config = dict(
    n_layer=14,
    experts_per_token=4,
    d_shared_expert=128,
    activation='swiglu',
    balance_loss=0.00467,
    n_kv_head=2,
    rope_base=10000.0,
    lr_head=0.00856,
    steps=4588,
)
Below are experts of layer 3 (counted from 0) of a mixture-of-experts language model. Rows are named router (the router's row for the expert), gate (a neuron's input weights, with its number), up (a neuron's input weights, with its number) and show model dimensions 160-319. Each number is 500 + 40 x the weight over its row's rms, rounded and kept within 0 to 999. Numbers have three digits each.
After each expert's rows: "gets" lists some tokens that make up at least twice as much of what it gets as of all text. This comes from a sample of Wikipedia text that the model never trained on. Tokens count by the router's weight.

# expert 61
router:576505482499525487475506547539506481420445511527449491535508504532572475527476448429488535518553558480496470458559503493583497570559538487519454516522588486461481435534572542492463466442419489428552519549511439595480550552498499498495452466461464498474540487481540521447560477471510501545455478417461546451532461511423489486531489532517463506473458493532507513493561573448476510534494448509567465487552601459550470558480540416616521495487439511511541447536425520479509464537520585
gate0:506506467472504598494514546538478542510531522594486485450386553535462539563446519475495546465529442555450488478528468426497609474534463512526505371576534507500530518472478429496477590492505458476496412476555513494514485539512549518392523532459515502503529485498487535448506487447578526461446437552483533520480499489536516517492527484412510493580488502516482438463657515486492473510462545497559529521529507492480554500536446504463495473443497514575487478508479510508578499430535554
up0:500477453510536606494522536598474524492508467597465445472414521486536520579477505512491564473586458512472507444512475484495553521512458505525488353547473505483519542482481417482487605462485489504506441528584445498497555530524517527429511533456528419516512442494461549515474531475553475534461447525496569491457542519501548520479516483423530493548514531495488406454570554496469514526473486518514539495573556456486542469526503490483476534443543543565494481520484524492525482441489527
gets: ", ", "==", "===", "), ", "of ", "after "

# expert 49
router:464537529533575568457445564524462489444498466471564465509555521489550556518566427497536513561550432543469494581528481515503549473457497528475506446542541481475529431524565499500499401460450539549495539443522444542516459462440577465455470571515559515487515489445484432578506551464546465538470518470500541426491464498494509548558499504471461518479555500543528463499537541467432517520541492480470438505465496487505551462428487462523498535510494471514465518507454470501532454562488479
gate0:501506508528408528516485467447476447530585458439419473499463556491508472478491507516472555486484470610530523573455478485472478438536518506567522476579528505477527515491455460538530436519434602447567546489484523476602488492494454405517492549516486549528533489522454505479535438507405572490512508450515483531591542437464556511491493495487550500431544492507476396500438469458495491457431438555462525519393462497533538492494527483505559482559494555530496507470497517489501463544468476
up0:482503450434500537483541504520528563600436534472555508595443450456476515501439524499438416425517491462515512542577532549491538561538460526481440484499481495439553523521533561466486481469501430484417479519477578486434472535536466425442431453470544509548509560518496502507463581504495456521536471519509506478390535527475480508525490545464486511518489507495476562548504494495452488451472491543514516488553534531460435524531482529520470557431484483525526513549501474497499495438539426
gets: "| ", "s ", ", ", "; ", "' ", ") "

# expert 63
router:566442474533430506514435457478493469471538427499540453522527516475537476504537519488471468520536507562562494447545497431501520539411503528472482554511462478478589497482546454511527494478547518514444481525488538518500510496479512462521475509494501507515596457493547500517545573545479409516487500466454511476509521537464542457446559515504466540523440528485499437559465486506467505419466481495517572518543487538465491466450431465544504510507558606451486429440530460492527442457470528
gate0:504471538518547461517521494399540474562500508475490423545539527422476489448530488522545588495478475572462511613557520586482457483569500504526507458461487499540476489533442429513497531534525557493481510501451475520445487394572428576591469540500457446479484506477581459513533439492523490524494504471506503509523562446476463525443520488421484485447441533505546490596467509535442505457510486480491481489524530611581513466461512519485546478470541493487506537526527417530486478545544488
up0:515462541515503475491488485515519486425535466534504564517468489496459516570525482502460526502468504487491486502510491417497522528436466497459518492575489500468546466527480525460443470518507345453481416539500526492517529470522532465428519547503510542601504528633421510526502443505497521475447468510499457499485446557548526557603495562488480513544500526595430461471405462458464433576432526510453505512506497432507515545510439508550464529523482542552492494450486531506448572428514482
gets: "was ", "is ", "were ", "are ", "be ", "has "

# expert 45
router:448541516536521532510580518541436487485473468449457485527494459497485563441547482443479438438521480517543489465483419446486458480464524480495539526523460503526497560485535429548484543450448498527569509424459489413486503404459462512519518461499516504437533479450543517528408459480454479532453559493474442460481557529460521517536510490511525500534546480537569438546495560481500464513513439466563485490452486483488481541498550487446514520427579513458512492440511491553523467533491559
gate2:429511532510465510493498529456455517571508519485409524502359492498489504540537503494529548504523512466555517473434466447471535509522501489510540574509487499422476562496488533481554421510489599527485606587419500497601499501500468461452450499489437473556464543479435512524538462514497499495500493491506493564512564493560407500569491432440477506489443505556496532501500510468482546463455423498539443447554483447482531491483476494495509607528527531497505464497504510511506524485414539
up2:580441483476488459509523516514520587494485523498541571480436522546528476533526525468447538509467509435540496557487493439514466390521559493487477459540461496494509543505466470469493524558571470350460510549483508493489514484541463469493492523516475504539424568545480505488440457503452483444534451494497462522470502499590495505592499426527486499562527451463505552612436557489530500495493518523564495520526525511456498517509420487492540481546496491480491530579549509461503587418458561
gets: "| ", "- ", "1", "2", "-", "^{"

# expert 20
router:550497478485527466554504508555571472555471503497556575539544476483567554573533534544537580544561410466535432532563465457447533483511504481559475473528512432518418456420578481453469472509498525512470525521468532491467488509550559527495533529506555533467542505486467489543428485577477570485483527603514595506518495479495493552469573453526472519553489497547488462533547475446483554493503516508467479482470483517523475509550450462524499539562540439529543527473490481525412477496469466
gate0:522461510495490521519519539427501588516490529542468536486461470449530514499493527526503479541579521547512459489513534553429446511518497509516498578496524496475520457477527488527442554542571533440489382459515474477453483447505498486506452463524475504443501505520518434377511465534560526472488541487487436526514570508458466535504496469462491502461471509527601492476491511550505471425512490462496524560435424531541521544497536495511527353545503545519488499530506496470473515487483433
up0:492463441505535498493527519540451443493520491488455524507467558547555520525493519533495535446465444495447553484526560485556547507486532510498493559514479503505506526478483523444555550477514544540483576439471475514428469442486528488440513502440593528529536545525493484532532448597474576504455525458474539525504533556518518441516497498529482503483520490486507464479516536418616473536555467452573508459463454489529531437535533499517508482483534495504518529437521510549511517400548510
gets: "| ", "=", "(", "= ", "|", "== "

# expert 54
router:523534474540511548461505546507471451473464464441501563539517525461492500508473453421505462472480546457449481517564489436521551469535450491543546544444459540513519554531471489468529487497473401425504511461549505555491576499509460502456562452503507465470514465476459566436453500467556529480489522510570474553494413525516503562474454564546497532419500521561572550483459520495460520542532538556523489447571421513489507530423470469449421440449520440500496510472509549486456485565579572
gate0:417499464472534532481485467437501454490497546390466550561516527465523505474537519496461546554531519476467470547517521421529465413468490498477491509471516499537472505503486579469494446537538473512494430498553568486470540409555443496473513555548487484504480518520522513497533485460568448474490411531503412516548398498420481457487518527558496491482511481501447482485463504557521509578429574544465479564494441526468589498497488518515500528546515469459502500476512525487517580485549450
up0:508486513482480491512447477485545558525512492433476558499500509499504441426558456461494524538557580498554485467470473487532499470520487481490510521401524501520471490535518582506545453528493510466453526481514513476519562415533396536423544486509480406482519570548483483499542504528510478460456455491504429520561384460594532474449507488608499494518521460478450533454469559503469488529455576556456456504476510508487500571517468520497491558522557427484494509489483454452437565484488537
gets: "2", "3", "5", "9", ")", "4"

# expert 22
router:502532451526538480480476503454485546514566546484493540512466507464541457544451515486433483517522503484524546489477485495500430502469577502492560540443444454476538503554450509513567511487497577518464502482504486460548531477471507525495504407539476533543451529498479489438528485464482572606508526518485531513528466439532535552467451564524476490562475543517485510464482455520461491541435502467578499573560446479491441546517502433485570485503510495483503486490497500500576525469513499
gate0:412513445466421463485426458529485541506433506503481521461468580515489458551516530625459471544497500491461572513497533550543568444418525497429485484527514501512518499405502526471505473503541503465400500523537479514449510462487472522426505487508508429429540499506548490559517500487470499512461479474509457501453534536437478434511505447476495491499589446520495500464508488507453488533443451505537453444532454516532530522490520503575571473418504509519529457506510478532549452574505497
up0:471526404488552499504500526503468406449436530475503554444490499516519441538580454498495560492469562398474512484470545561549506560461514504503456492522489496460517481564523570476510502489461514479489472526511467508431437523471448459439493476528485437466522470554536580599483438521505431467504446472482562497500472573471456460471530530525464496509477417533459475520460462488549517521467419594544479444476430561541551546453491512498533529474475537506506534478591479454459488486505494
gets: ")", "e", "a", "i", "and ", "o"

# expert 59
router:457403487493462522499488480458505502428513484514554478419452483524416523516462541533438462475564534554520546478524451464505522558463461548469507557518446502556501427564471471501531523500510476522491531505521481551540520556469459519524545515543487488473567513533469587465521577492506427451521497495491487548468527499486462419508514465553447500572427470506542448483475476559473548497477516446569579499494530522455529487464532501590532462569511513451530551469495475516512448479488498
gate0:489479457547559504497471489500527479441417476507515418451470416490509505476495443463461498495448527481536501582505478511462526387517536498501477423470474502501482475487437450488484503526533497495479531553491490504453526541468505513546516515478542520519542488561500540558518477495555607580477426476472530490407422489495526437508499501463517499429461452570537473444551545570473493516516490419519459541499529495558530477462489520556442507524524447496501570540571502487483416454555582
up0:509464527521544453501472500516519530474420482488566420505462422534482529523473501498474459466560563487436489500514453530455449408488515505529473487537484505512489464446446484423494521568466488487461485554491528489414487567477563496490521559478513529461517489563561502521498475467525564561488453540445542482426446479501596449541496525487514505445515438530527462481532549572496516515503483515516473554523472505557567450504500552564449540518506521490514555501551532473520443488569526
gets: "also ", "not ", "more ", "ly ", "was ", "In "

# expert 13
router:503502539453440482506482517511460497565497500520494541529533465544504445441559478594579540491464513535529491497444495549495538485467522483476515536532551529534459449482486528500508418482479541559511505413434489468442485518549493495545432563434530555507523522465519479547535560541558506482518511465555499460472538523482463463500527518511549481559516433474487434516519529478521462529452453496419455539527490458544515557501498497560504508557495517452513480539514472464492495509453508
gate0:364526496501478443489485537594467496521449507476512502452445456488445467493448521523526410507502510541456506452531488500463565495487495501488506575599514498496535474486587446511507482543477439457546559475512490499499412426491497447476513511513552461463499446555483457488525445472478524533569404498490484444508486490489483468517487495492478506407383498522457527491521440510474548534542469540509417509538497498498475498468515535503432476458405501490476489479499509445521541473477513
up0:566530502537433542523483451384545481515533494562557487523529538499570532480499472495523548555549485476617450521471499477509477577518495496506496475419444503475489523561428500486470529481538524590478470527496535501554585514505524551494540489513445490541485505523528565548463544511516513461470512502520577540438553492562502513405513513514532492542571516519571516447533586510511485492511478574511523465459606502486477536534495488492531559530532489528507492499511457575480445518533444
gets: "to ", "for ", "of ", "from ", "in ", "on "

# expert 35
router:541447468512481486525521485507500496571474471524532463479474430528494495544500508491563548484473508502522477446525518528528520460537450534519531528556501519580484479474548570522496523507418468473572456478508477548518516465556473537500520542498541501494571484498538507513519500441473570411456459438584544470582442461492557531495470465426510519507547463461519491473533502583557549475444449493440518500473489520539486480513469434578531474489506549466550443462474486537500571454433563
gate0:554536445525457525498509565529524549539462556481542481571528550519535498505521510457505500527540502493561491521491503464487515456457512497497493568486520498452523540476502516441489521511576493514455564546541519509486503488503360549480511579584490498556542572491468529551478556474485528518554518528545523478508463502436510465533504568568480503441538445455537547475476524520438471474555496432499459501567499469499488568510550521459452456526575551499506485601530535485547524451462498
up0:486453526542530546504480439516503524588466455510480478562423537467559486556574481486522528545483479421608524445551550433427457545437487501508496530510510500505490530512477491429558543489494550561462545546559483501490459577443471554474511542509505425454471533526490455524505480508509475507520452545487552498629506503524541524507556520418498499490504540508417513466430572458475491514500471400482462490465515500561518447491529543498542423451422478541496488515477454513441470476541427
gets: "of ", "the ", "from ", "-", "H", "0"

# expert 9
router:527440475524486514508570542524479540478530527526557544533535406500500573510509507443439478456553528482538500479474481529478462477478473565498531472543478469449525530512526541481499487505484480530511534512450473565542462540479517488497479456511578506459560479575585504477416543435528495490584492533521483546551424480437561571478384424509442485470498548494531508513537536576466506557530449547532527578444532460466498547485488456467521528492493477446480545436482455496447525529560517
gate0:444527529466523519517525460560508496452477467422486491508527416458445521459507409505468491427457499424503521495457540564553579424520498515480496420396538501529554487451510517474495525509495485414480529452545506494483462502464526515480483474546464419512457440522533591517508566504424491506551447496515463519424451511523503506540481562511542502482549492443455520509494520495539556565570509470568539401488449476479544512520450503495446512457498480508500516443551456415547496438499571
up0:531470579537525520519520516458483641476421540469455504506490565439483534487464471516502446548548502447487501476492459361526607536535530490534493443529503499526512431571477477496479508522479476468536491453468598493518460481561594451491507509489483426443468571477497547528502565511542508523496481488524487530479496583491463496544502489532510495485474490549492532457501459488541454471465475501482488501496516520548509583469463555432435450480516476462521450523528452498442554520496591
gets: ") ", ")", "-", "–", "\" ", "), "

# expert 60
router:515524547537435451483546533502532554436528487491491502566460430535425472551507501484501514542505536487523531499509487470546498503481530412452430457454535486512437534501461536528485476529534496491440522518528530468510511444530507468578582522466486490504469460504522581470508516508493585545511471491472529478461537516440488410481494475500501486448498470531510519529513565534520456505469475459526544471571535543500500474459458430592497508541484560543507443467502490482539497427436575
gate0:408541592458537431520455494544456519473460511488461519568510563499451506476461538503481527493481494512420554398539478491431479560590485481446508493519485518477526513443443485550559467539470460503574381515564522465474510463440474481548539475461510441482490505495513567486487471498553479466540493485488522479558465474548481567442519507445491493483487518570486513527462556551482477444383525486519494522504481562433512493450536544419419523573447498491497456496576493479462557519551441
up0:607412519500454532508514546467567489566507451542555578465488511510589499496569511537500511494513545484511433535454516580507544505448534514504507498547482495519494446518513476429476541526525506520434560470456507539517471503545527472483492524560464505513514517566497471536542466470441555528446537478519502496428504515469483421498497462487531503542531476400529483464565415528549542530552501558427501466454527489575563483532465459542530515457537521525503497474449505510540425461476484
gets: "in ", ", ", "In ", "on ", "at ", "during "

# expert 15
router:526455428497490525508526533529433485515522517563523483540512465546509471524541535469542547531545492516493440437532508527486532497541464509492538518454511491492462532504474490539510563468502510573604514517484489517530552482403532539431509455558492419537512501471511542498460508495468503463564450495514509495527496433481511590475493524501500439482436472491534544547484460555543558487426500534565531472493535478517501519479484517508489490512477460504463530536544514474518547553561433
gate0:605559515468436527500507484469515501476546478461555449556534525517560487487544494460474525448519527438555446410629460537553484559556487507550500474484529502514504489411569581502505514538465530447487498453472479491520487518468478504481455490523515459521471452476489533429539473504382590482417523468509539495507468500537506463483513521560514494475450500482493477420553517558464533466477556570521484388548525463432559491568480504560478508488446448483509468518458503485469473386473532
up0:624508596488457487494482497464524394490526493475575463458609503573460494501424428482434404466463491552462554501507497458463461460436491505478477536486472500558521483462529451494560528534479460495540485488472575478523490507531517493503494467505474512490500479424537528520483499539423446535493523546487470480504518507519522480472466508492500501480464541487499549493605509403454492506505547543505519456500519500492476552547501503508423561629466497540485498509525553548520492464490498
gets: "–", "-", ".", ",", "/", "6"